{"num_hidden_layers": 13, "hidden_size": 192, "n_experts": 160, "experts_per_token": 3, "d_expert": 64, "d_shared_expert": 64, "hidden_act": "squared_relu", "moe_layers": [0, 1, 2, 3, 4, 5, 6, 7, 8, 9, 10, 11, 12], "router_score": "softmax", "normalize_top_k": true, "routed_scale": 1.0, "balance_loss": 0.0155, "balance_bias": false, "router_z_loss": 0.0001, "shared_expert_gate": true, "init_std_router": 0.0146, "lr_router": 0.00106, "vocab_size": 2048, "norm": "rmsnorm", "norm_eps": 1e-05, "tie_word_embeddings": "early", "optimizer": "muon_variant", "learning_rate": 0.00468, "beta1": 0.95, "batch_tokens": [32768, 65536, 98304], "max_seq_len": 512, "train_tokens": 343000000, "max_steps": 5908, "dataset": "wikipedia_en"}
Below are experts of layer 4 (counted from 0) of a mixture-of-experts language model. Rows are named router (the router's row for the expert), up (a neuron's input weights, with its number), down (a neuron's output weights, with its number) and show model dimensions 0-191. Each number is 500 + 40 x the weight over its row's rms, rounded and kept within 0 to 999. Numbers have three digits each.
After each expert's rows: a language model's description of what the expert responds to. This comes from a sample of Wikipedia text that the model never trained on.

# expert 11
router:465472453504463567484517469436547532484533453557461466453501410578444499486447469507464500495479485561493473458486461482526481480544514527482559561474508416421533488464569503444491516585471474516529573472469448491543515512456470545494553522528486489537455493503529450460497547546474438540521527481479522456505550462488407574517533464553472510521483531551487566530450497557555476536422482494507532517554524461475531460574561479504465469548482491477441473493512527472477535514419542544495518462540515464565547432539562527565460456391537536567475534538507480543519457534483524472
up4:477499505505479570564452469592545488538492482459534496593509460517432503464499421459527491524466465494486558553488501533591539508500527524392516435523467484544517483551468526442531539529456491521607455517508462437522502514449505522488567502486513542537503468526384457501530554518510480542541450431445564466473533569426507462491505524489553528479504503533530601427493497464530508454467473434477552562581550486562483513509479480464535492411538536532470510533464497533557539507455519496525467516487454495531488526526514534497434458510488429504441471481441508500495513537511521456
down4:543487552490528539566479560503459519482554542507500518521423467520473487499485500495502396445558567533496522554496540501447474502496484506529487499482412432421426503520531496543552527484508444504459565508448478588518496515427463516492536498520575491549439523545484467524481516564459465493555488508553531420422470484506602586571484502491540446485516549529489494501438476566438494496472491487493511520452515487507536472549537520472549516522525553494433543508522543496581572476534499416528519529479515520532496480460490441463492442512478531444475553538486507409447422530518462538
It responds to: Table pipes and dashes. Pipe characters opening rows in wiki tables (sports results, climate, elections), plus list dashes, heading equals signs and some prepositions.

# expert 49
router:490478442478490518431552418474565548499543489555451457449459433533445558483460458515484490533467505550499500492471449436503527497563513461492544564514476474472526546420536514445527516528497510481555545475442450433512477513451487500489525517538517460547465400518543471476472565513457435476527476509452562434537482461472509575483561445526453509501554550518508521547469556531566509513425520457498550528487536439502532463542569477441511443506510480488498484466573515464450592457446515546483461465524574463563546525546518520547432518420563512510490526525461513517478458496450513503
up1:430486530517544530485547509542528579509491524495537499455448529565470536462507502488541530441474532456537548524498516444533483457513469493474519495519527494529511514506558459505447506545491457433468500534524540534488527508457555501541502426587510524470591465548489503499518544599474464530483551508511529517483507580481491605538476518522507382533489575512485497453447547487592478538436512489506504520487432453470458455519548494572435520478525595511467463499468509476467525507465494474492565470585520471593485476535446483533420504441536568519557474551497480485553559517510535560
down1:442480506461540484501543519565496437486511588524614459466520469562509489444535483521527501435581508507536491521526536445486473489410526503522422496510493512441509533503492478465502485539511551444515520564438542466450508486462588431487454508558529561498430466556543547484553501536508469486479526464532510426485485501450538541493498572448496490553442551456478501415502486438522455531424482418466524485541395503506483521517530544509491473450590453458543432481461507517456489472541469501488479531551497490488514517521479472535469533468505516524597459464569522503550467472450522534
It responds to: Foreign-name word pieces. Inner pieces of rare or non-English words and names, including diacritics and byte fragments: ran in prank, j, č, cho in Czechoslovakia.

# expert 2
router:437454428536415490457554471427508562477602456521463455425520457551493539495443481501436513484464538541443487502437473448522490503495478567489532531477499458478549516502546495483468516569475470474559540460474529471492514522478471533504540492529498461521487416524523468479513604488543461485504511440430564437513438485515493535482514427526454490539523517529501547480500532545538518474477443455448471460536563469432522464559502499435526451490511485552398464461547527506479536465461492537480517436513574449561522525482555525566480485520602486484436508522473500550514429503472525480
up7:530499508518565481442524469526508472499442521514425516515456533486479573481510498457455507552459507505565523509462477497541542576486517519488559450523425481525497419511520542521484474461496536467571516582546464438557542501477513501450434432520462509529537531479585469567526550507492535443494465421532520530501423433469505530457507480496489563559509544514483529431500476545485560472475489392528501521490456499533490504459501457437557437551543505538421511445524532545554570547519511474486566502521484503456503475552493486468553508528481536573474427481489463475422474607454501494
down7:484467521499528545467525605516500520489597509490543492570474541545496444505480472533486480574465409502524559489449530520517515436492447415486493457504510502504495517526560449560535542478546534480589517519558467454487547519468555531493536475499417522449533497532555469463466438543448502428462447518507469501501578480486503512539483454517568458474463501486528486481545476476517490482469516512530513496471493524516455483460559532540500474492471460523429458493480551565499542491573598441480473558540490477467462526604495564495485506537443502567531535429443554525536572500415549516
It responds to: Mid-word consonant fragments. Word pieces inside a word after its opening syllable, often consonants, as in De-c-ember, Se-pt-ember, ex-p, con-g-ressional, c-en-sus.

# expert 10
router:434416432464479539472517438469541548486545452548450449421509456549432554493478475540442457482443489530447529438459494480519542537520475563465572531438476460455532528474511444460495537541481439538559516479502480474526469535490498542447526557526473465519468451493554462444492561522469482546541485420476551451574441448445493516487523478496470477499477554547480514540469525535547487517435435444495497585524532434470539475544510487491522472531518461488486453538494524520510535454490536559433471458510538420501515442595508538547473493472500486552464534531460483557538450510439531451
up4:511494516440550477470470529446459471521519546526484419416500478518449531463420575482535529393527477468547514530512531515500522470508435516495499549488558439405509412485471502449487546431479498577521468569483478536526464524504486469416522509523468506474499505479566480586532546571477491512479503488575534494510562494437456520468533503479499507467472542556517507429436491466492521550505456493482523448444532530566506502559518518526469457527507495598546532478536450548553478502514492549396520476527477427508523478468442434504448481502549538488505428563534537496468475475493445533
down4:470501510514539453440515528477531452509487502489553513526507484504433446461528421531514486535495528547464534558500499543475473495479538538515513511452554481431432474484440406479442468474430459470508548479486578465429404579517556497520489512482467558459483522520493451465425536515534500541449589587483567511498481535502519463514516490468493512473504470499495522538608499503496534532442490456530408527513541440602564428582508483493485528512566510446488523472485544481517455482513558527564473566510504498450498489507449488501501527544517556502510480460488402533524555484560519559
It responds to: Table letters, station, symbols. Odd tokens in tables and lists: station in Preceding/Following station rows, single capitals like R or N, digit pieces, LaTeX subscripts, accented letters.

# expert 17
router:463471463487438510432500430478561541495514466541454476437508454620454522511437464503482469444443561497504458430461469444493510464527519545460549525448452447437528481477520521494478560552494475488554493508450480450464585502506475497484567526505484456548481448520523504469520542505519470504499455480484520427541472478497435545479521462564425549494535522544517492525493538583544479500418440434483498554544526432495552465496546518467471434516476446584460492491556522480539611481476498558510509501502512450523531479564555537538510487475564511520489558542517476536552436493521537446
up7:502482562450460505463522466528455475531437446482471517544471449475452499535516527505475462492516450516544469520466478506571472518515494478571490535496469428520491461441506545480567497496452440562497453492542541444501489462510494498464515504526406509447498522504492493515623492416444525475425477493540504435501548510461441449502437468499480486458499407463436551571478467478461401518432514436536505520516506448469492495479579509495496528508493497567461594441444478492550501498476409533476451488523451610481517473514595513532510519539486468525461552496568470506515500512443480488
down7:478496530429459500567511456522449510491481545543488493468528590531456519538468573566452478479509490474481555536502493581459504440484533507531505455438498489495505489493467527581498490516511500475463515602461460499489518579583537471550499486479432469486522451549492571533568460493495514459511503526564515465502569547571511488432540530448520485504498364494530523486404513453478561502536512556464467491464524539476525491495501586520473438512482411513520567486464513488474472508517504547473479530492528572456516442563443510517505509522513521418465471541508592462503514461472584478
It responds to: Bo/Mi/So word starts. Word-initial two-letter pieces such as Bo, Mi, So, Jo, Sa starting longer words or names: bomb, Boccia, St Mirren, Toronto.

# expert 30
router:461416446526459537488527450448554508486511449539424480439477462540446520477481437528451484502451515532488490456520452412536547511505469505454575505419489466480524520460551450437505529536508493472577507472472413461546515481446501525489528533542500491535446451534561434470496552525481448517492540458459544463579479504484479591479545433518450525504467525543501560557500543541567473497452498464499555512541500408448500493550533463525546453494432495501470451500538509469522526474433501544491510479527526454532518437507571523553459469462564525552459530504474458546510433512438551450
up5:522488464514525456487531479462535511539561444484472499580505410514489456540463486468440507473492501487442488506475496528540512531538463433527554557504517562526441470518439534533570572524464498510522561460601474496503471515508542563552452390520522526552507454481487459503526538559466421488529446482482460500553540494534465403418426569474421464466470564540519464526467460532484511518468470524486497491533517482451534457500561527448575505509533465581495481502532472442600461482506474483471472502493470443510553496495512544545438457400479463461485507500478493527506510436507525521
down5:441513433502484500536440426554489496500381497476516467521467534519515511511480499533567463509465509560505533514509498531553431563437495525499458449469527518537530451475599488445455464497476519483551467521557465461589523515472557490431531553493453530419553541521445483548458500501561513499536483536603489481478516511441493509506508517469494546503561465456469424499528578454533483437474528485514475487454478578606523552454501446490534560480491586533517492508439491571497522454539505441498489458490526537515449491539521424503496531547515489551528521514463491554445496491422474517
It responds to: Quote openings, capitals. Opening quotation marks after "said", line breaks before quotes, and single capital letters starting names or codes, like W in coordinates.

# expert 20
router:455425436490448503402498437472525531467559460548477450406554462565455562523480478512496508502474529551459536496520511454505532509558519523460555528483500446456544508464551493473504578563469438498513529497497462453572510460456477531505526518533517478546467441526544477459495575562456413529511491468477564413490478497463484543457494463514466525542471551555467572538494531528535529511461534476489526523546528459467559486537506517510492418510509498508441444496541513452480541444449476583495435437524565496538568504558546554546468433503546519506475545552465510547496451518494529450
up1:461475570447501525475471483510514436520611492519470498502497449447485441500507578540482526519423475470521510520445532516499473418454497508455502522491489434524482546420488507502510507484437505490489472452500471478417523538510472444482500455536536456537455589538532452533590503506416540480453513456542516517570572474491482555588534519479553506512508476529450483513579607435500446503439553572501527534490480543486441508467505547581541513530452436470502467512456483425545491500526563491559434497519508505479516493480480523451574523427503530482485571513476524516480560463510517494
down1:526506415525462529490486545516472585482541500422516561440481509471533442459542514539461465513508420445485512469398483429549536540528497465554487501480488523531482416500501479509445445537495475442459496534493485476524528457523528453511500494519504574455514515561516512558490496461438562518451543524525494492511544478539460504450517518565496530522483552492601592476503570569499534465512420487487485533489601440450515458541477441468489561536465507496488468502564502510498449606513503520547521544432535466444515517437500470529536525518501552466451495556560544490508474501516591507
It responds to: Second pieces of names. Pieces right after a name's first letter or syllable, often vowels or to, as in I-o-wa, Mi-to-oma, Un-to-mbed.

# expert 47
router:495424457490487491460513429469596500526552464536488419437544422535421546493422451526483463488439537569443492432484462490496502561493520548485530523437475450469510604524578462430491550553485424497532536498480482480550503510465493533463579541513522464504503478543502455453501542485491481515512463432491541479511501459448452544531572470497456518485494507516490524487524574513543480474491488497447544536559514466507529432508561496449534475497479460531480457527531562468485532482441474528492435468532586443507544448569532510562438494470545464515441548551484482505517443478479474449
up7:490539547522514443435416523521493552474476579494509492504538566510503497425529423516478532519542505488481502491568507475490461499512485443622490489505504559478466459500563473483457548483526536481526578502492453499462525496476542454467519529453548465448540470495439473454460609499437501488493563434381578560556534481506514543535520423502473512497446549517541498526468490478525516517493532506542497542486527473524550418508472465563476475506491526473449486502545520543542532516495553530491578498465425501492553477525485483467494523540504427476528471560481418422540480498528471395
down7:511456529527591529461542445515485462462452531504476499454499506440513421526529517526480508406603456536587525525516498468483556563479503549516419491515464477461540413441464483553513532520517531502548503470475610450540502545527580527544506470496443581571474467399516498465440570434568523502536539453549437480510468483538482490503506488533486453541557529510515481536507457503516505527458527563560507538442561534517533467557424470504493477528527471469504519463427544521493522497519492527486460515520460503468452466526531504548490406452489549520420478458486516499489508519507493509
It responds to: Proper-name head nouns. Capitalized words in institution and place names: National, City, County, State, University, Street, District, as in Fort Stanwix National Monument.

# expert 0
router:467451458479474542469566463420563502503513447528446463446488424543502496538411456501504492511485510541504452435470466487515531503518532502496571551460504434429550484443548523443539513520468486486527545512484506512490519482461501557491601516558500487545435464516509469479488537499449404522472496464461511432525504471489419571477528419537466512460505521574444541523470513521529490533461488501523496489560585484440555467521505484519502465488511503562502500426495550446494572500471509569509476445566528420505587463515577520530459472458519508543444522543520452543507431510510544431
up4:501480479526401460516505536515468459596437470519527561543494512460458528546451486494514527543490398515536487542478472505465529474517559512473527518463472481479555513379569499469473518400519454564561481589520517450488521494515497569608460506455507499430482519529513441532507516546535470489485471548430565473493574465459484526487516482541498468508538573528448493493451478458523468464459426550493510469490536453501491443535517522513445426499545501494495501547460501460440448508473474512487545420541486481515503516483475430495506483447453554503487493547505561517521412487525552424
down4:570493453483504491557492529517543452461448484508447556495409489478417525477555560491489528530523512518480494481565548513438476451557495514475430497528490528521460515545522514602479507499492528476505462466502505425502456527490507470555459534477481516411488566455480505551477492481471546442592495510473521504539581575439568520519568512427539501530447473487455500506505514489512519480442538521549557517522524488568442568523501458464586477463532603425480461524441437456497436430525572467485449483472510460428473470469521478546526456487545528487536489541525547477520535467461492513
It responds to: List dashes, agent by. Line-initial hyphens in bulleted infobox lists and table pipes, plus agentive "by" after participles, such as introduced by, album by.

# expert 24
router:454441460510459513456511457485509526481501466549454436464472457580426501471466459457510485483449492545497456450504538447537525480489541523514590529450455457478562512461554496472532543512447462493580504480480491483550506508435505520441534526551481478558412472545575507417488593505524423519519540511496566503546500479472495582465589467499431528457476503547504504537533554524530467557475489486494517580514533436417496481527566493520523474534511475531478500478528531480537553481467482531512497486571539432520570500568569536519466492469576490510475512551489519564543444509528478425
up1:490476511498431496445533470533450521479483504543467503486484466457430466511550508511569497586544523523413480414514523548506502509552592467531498578509470477616472449556530490523489594486500484524465470461464515449536454496449484466386538401509466485509442485460502471523471524474535468454497478539572516455541463461559526540473513472484504494477552549486456430513543500544505523512526508457439569538453436482459542451491567503542512474455498470503512527505484428479567423508467526523508479502496532519559474490515494525536529535491559416546532521488530452563522491510579542549
down1:504508524547486487444456517516529450477420539491511481523491507502472524534477454493520490533543441434511489563425490502459556488486491556527574530592513572530505524532419423525504518534551553551566484451478468443563493575536549431475513524447515500455512503465503504523514500474510461443541553582602495514462608483510544490488503472521472482487519512467534515452526453515513515517541494575516409532450448487484572534504472551480475453523549463468583531527466480460516534507509453492419539539527458486548491461469488427516542490468559541475527538503472492472565422432461464539
It responds to: Copula and "as" links. The word "as" in "released as" or "as much as", forms of be and become, and separators after team or place names in tables.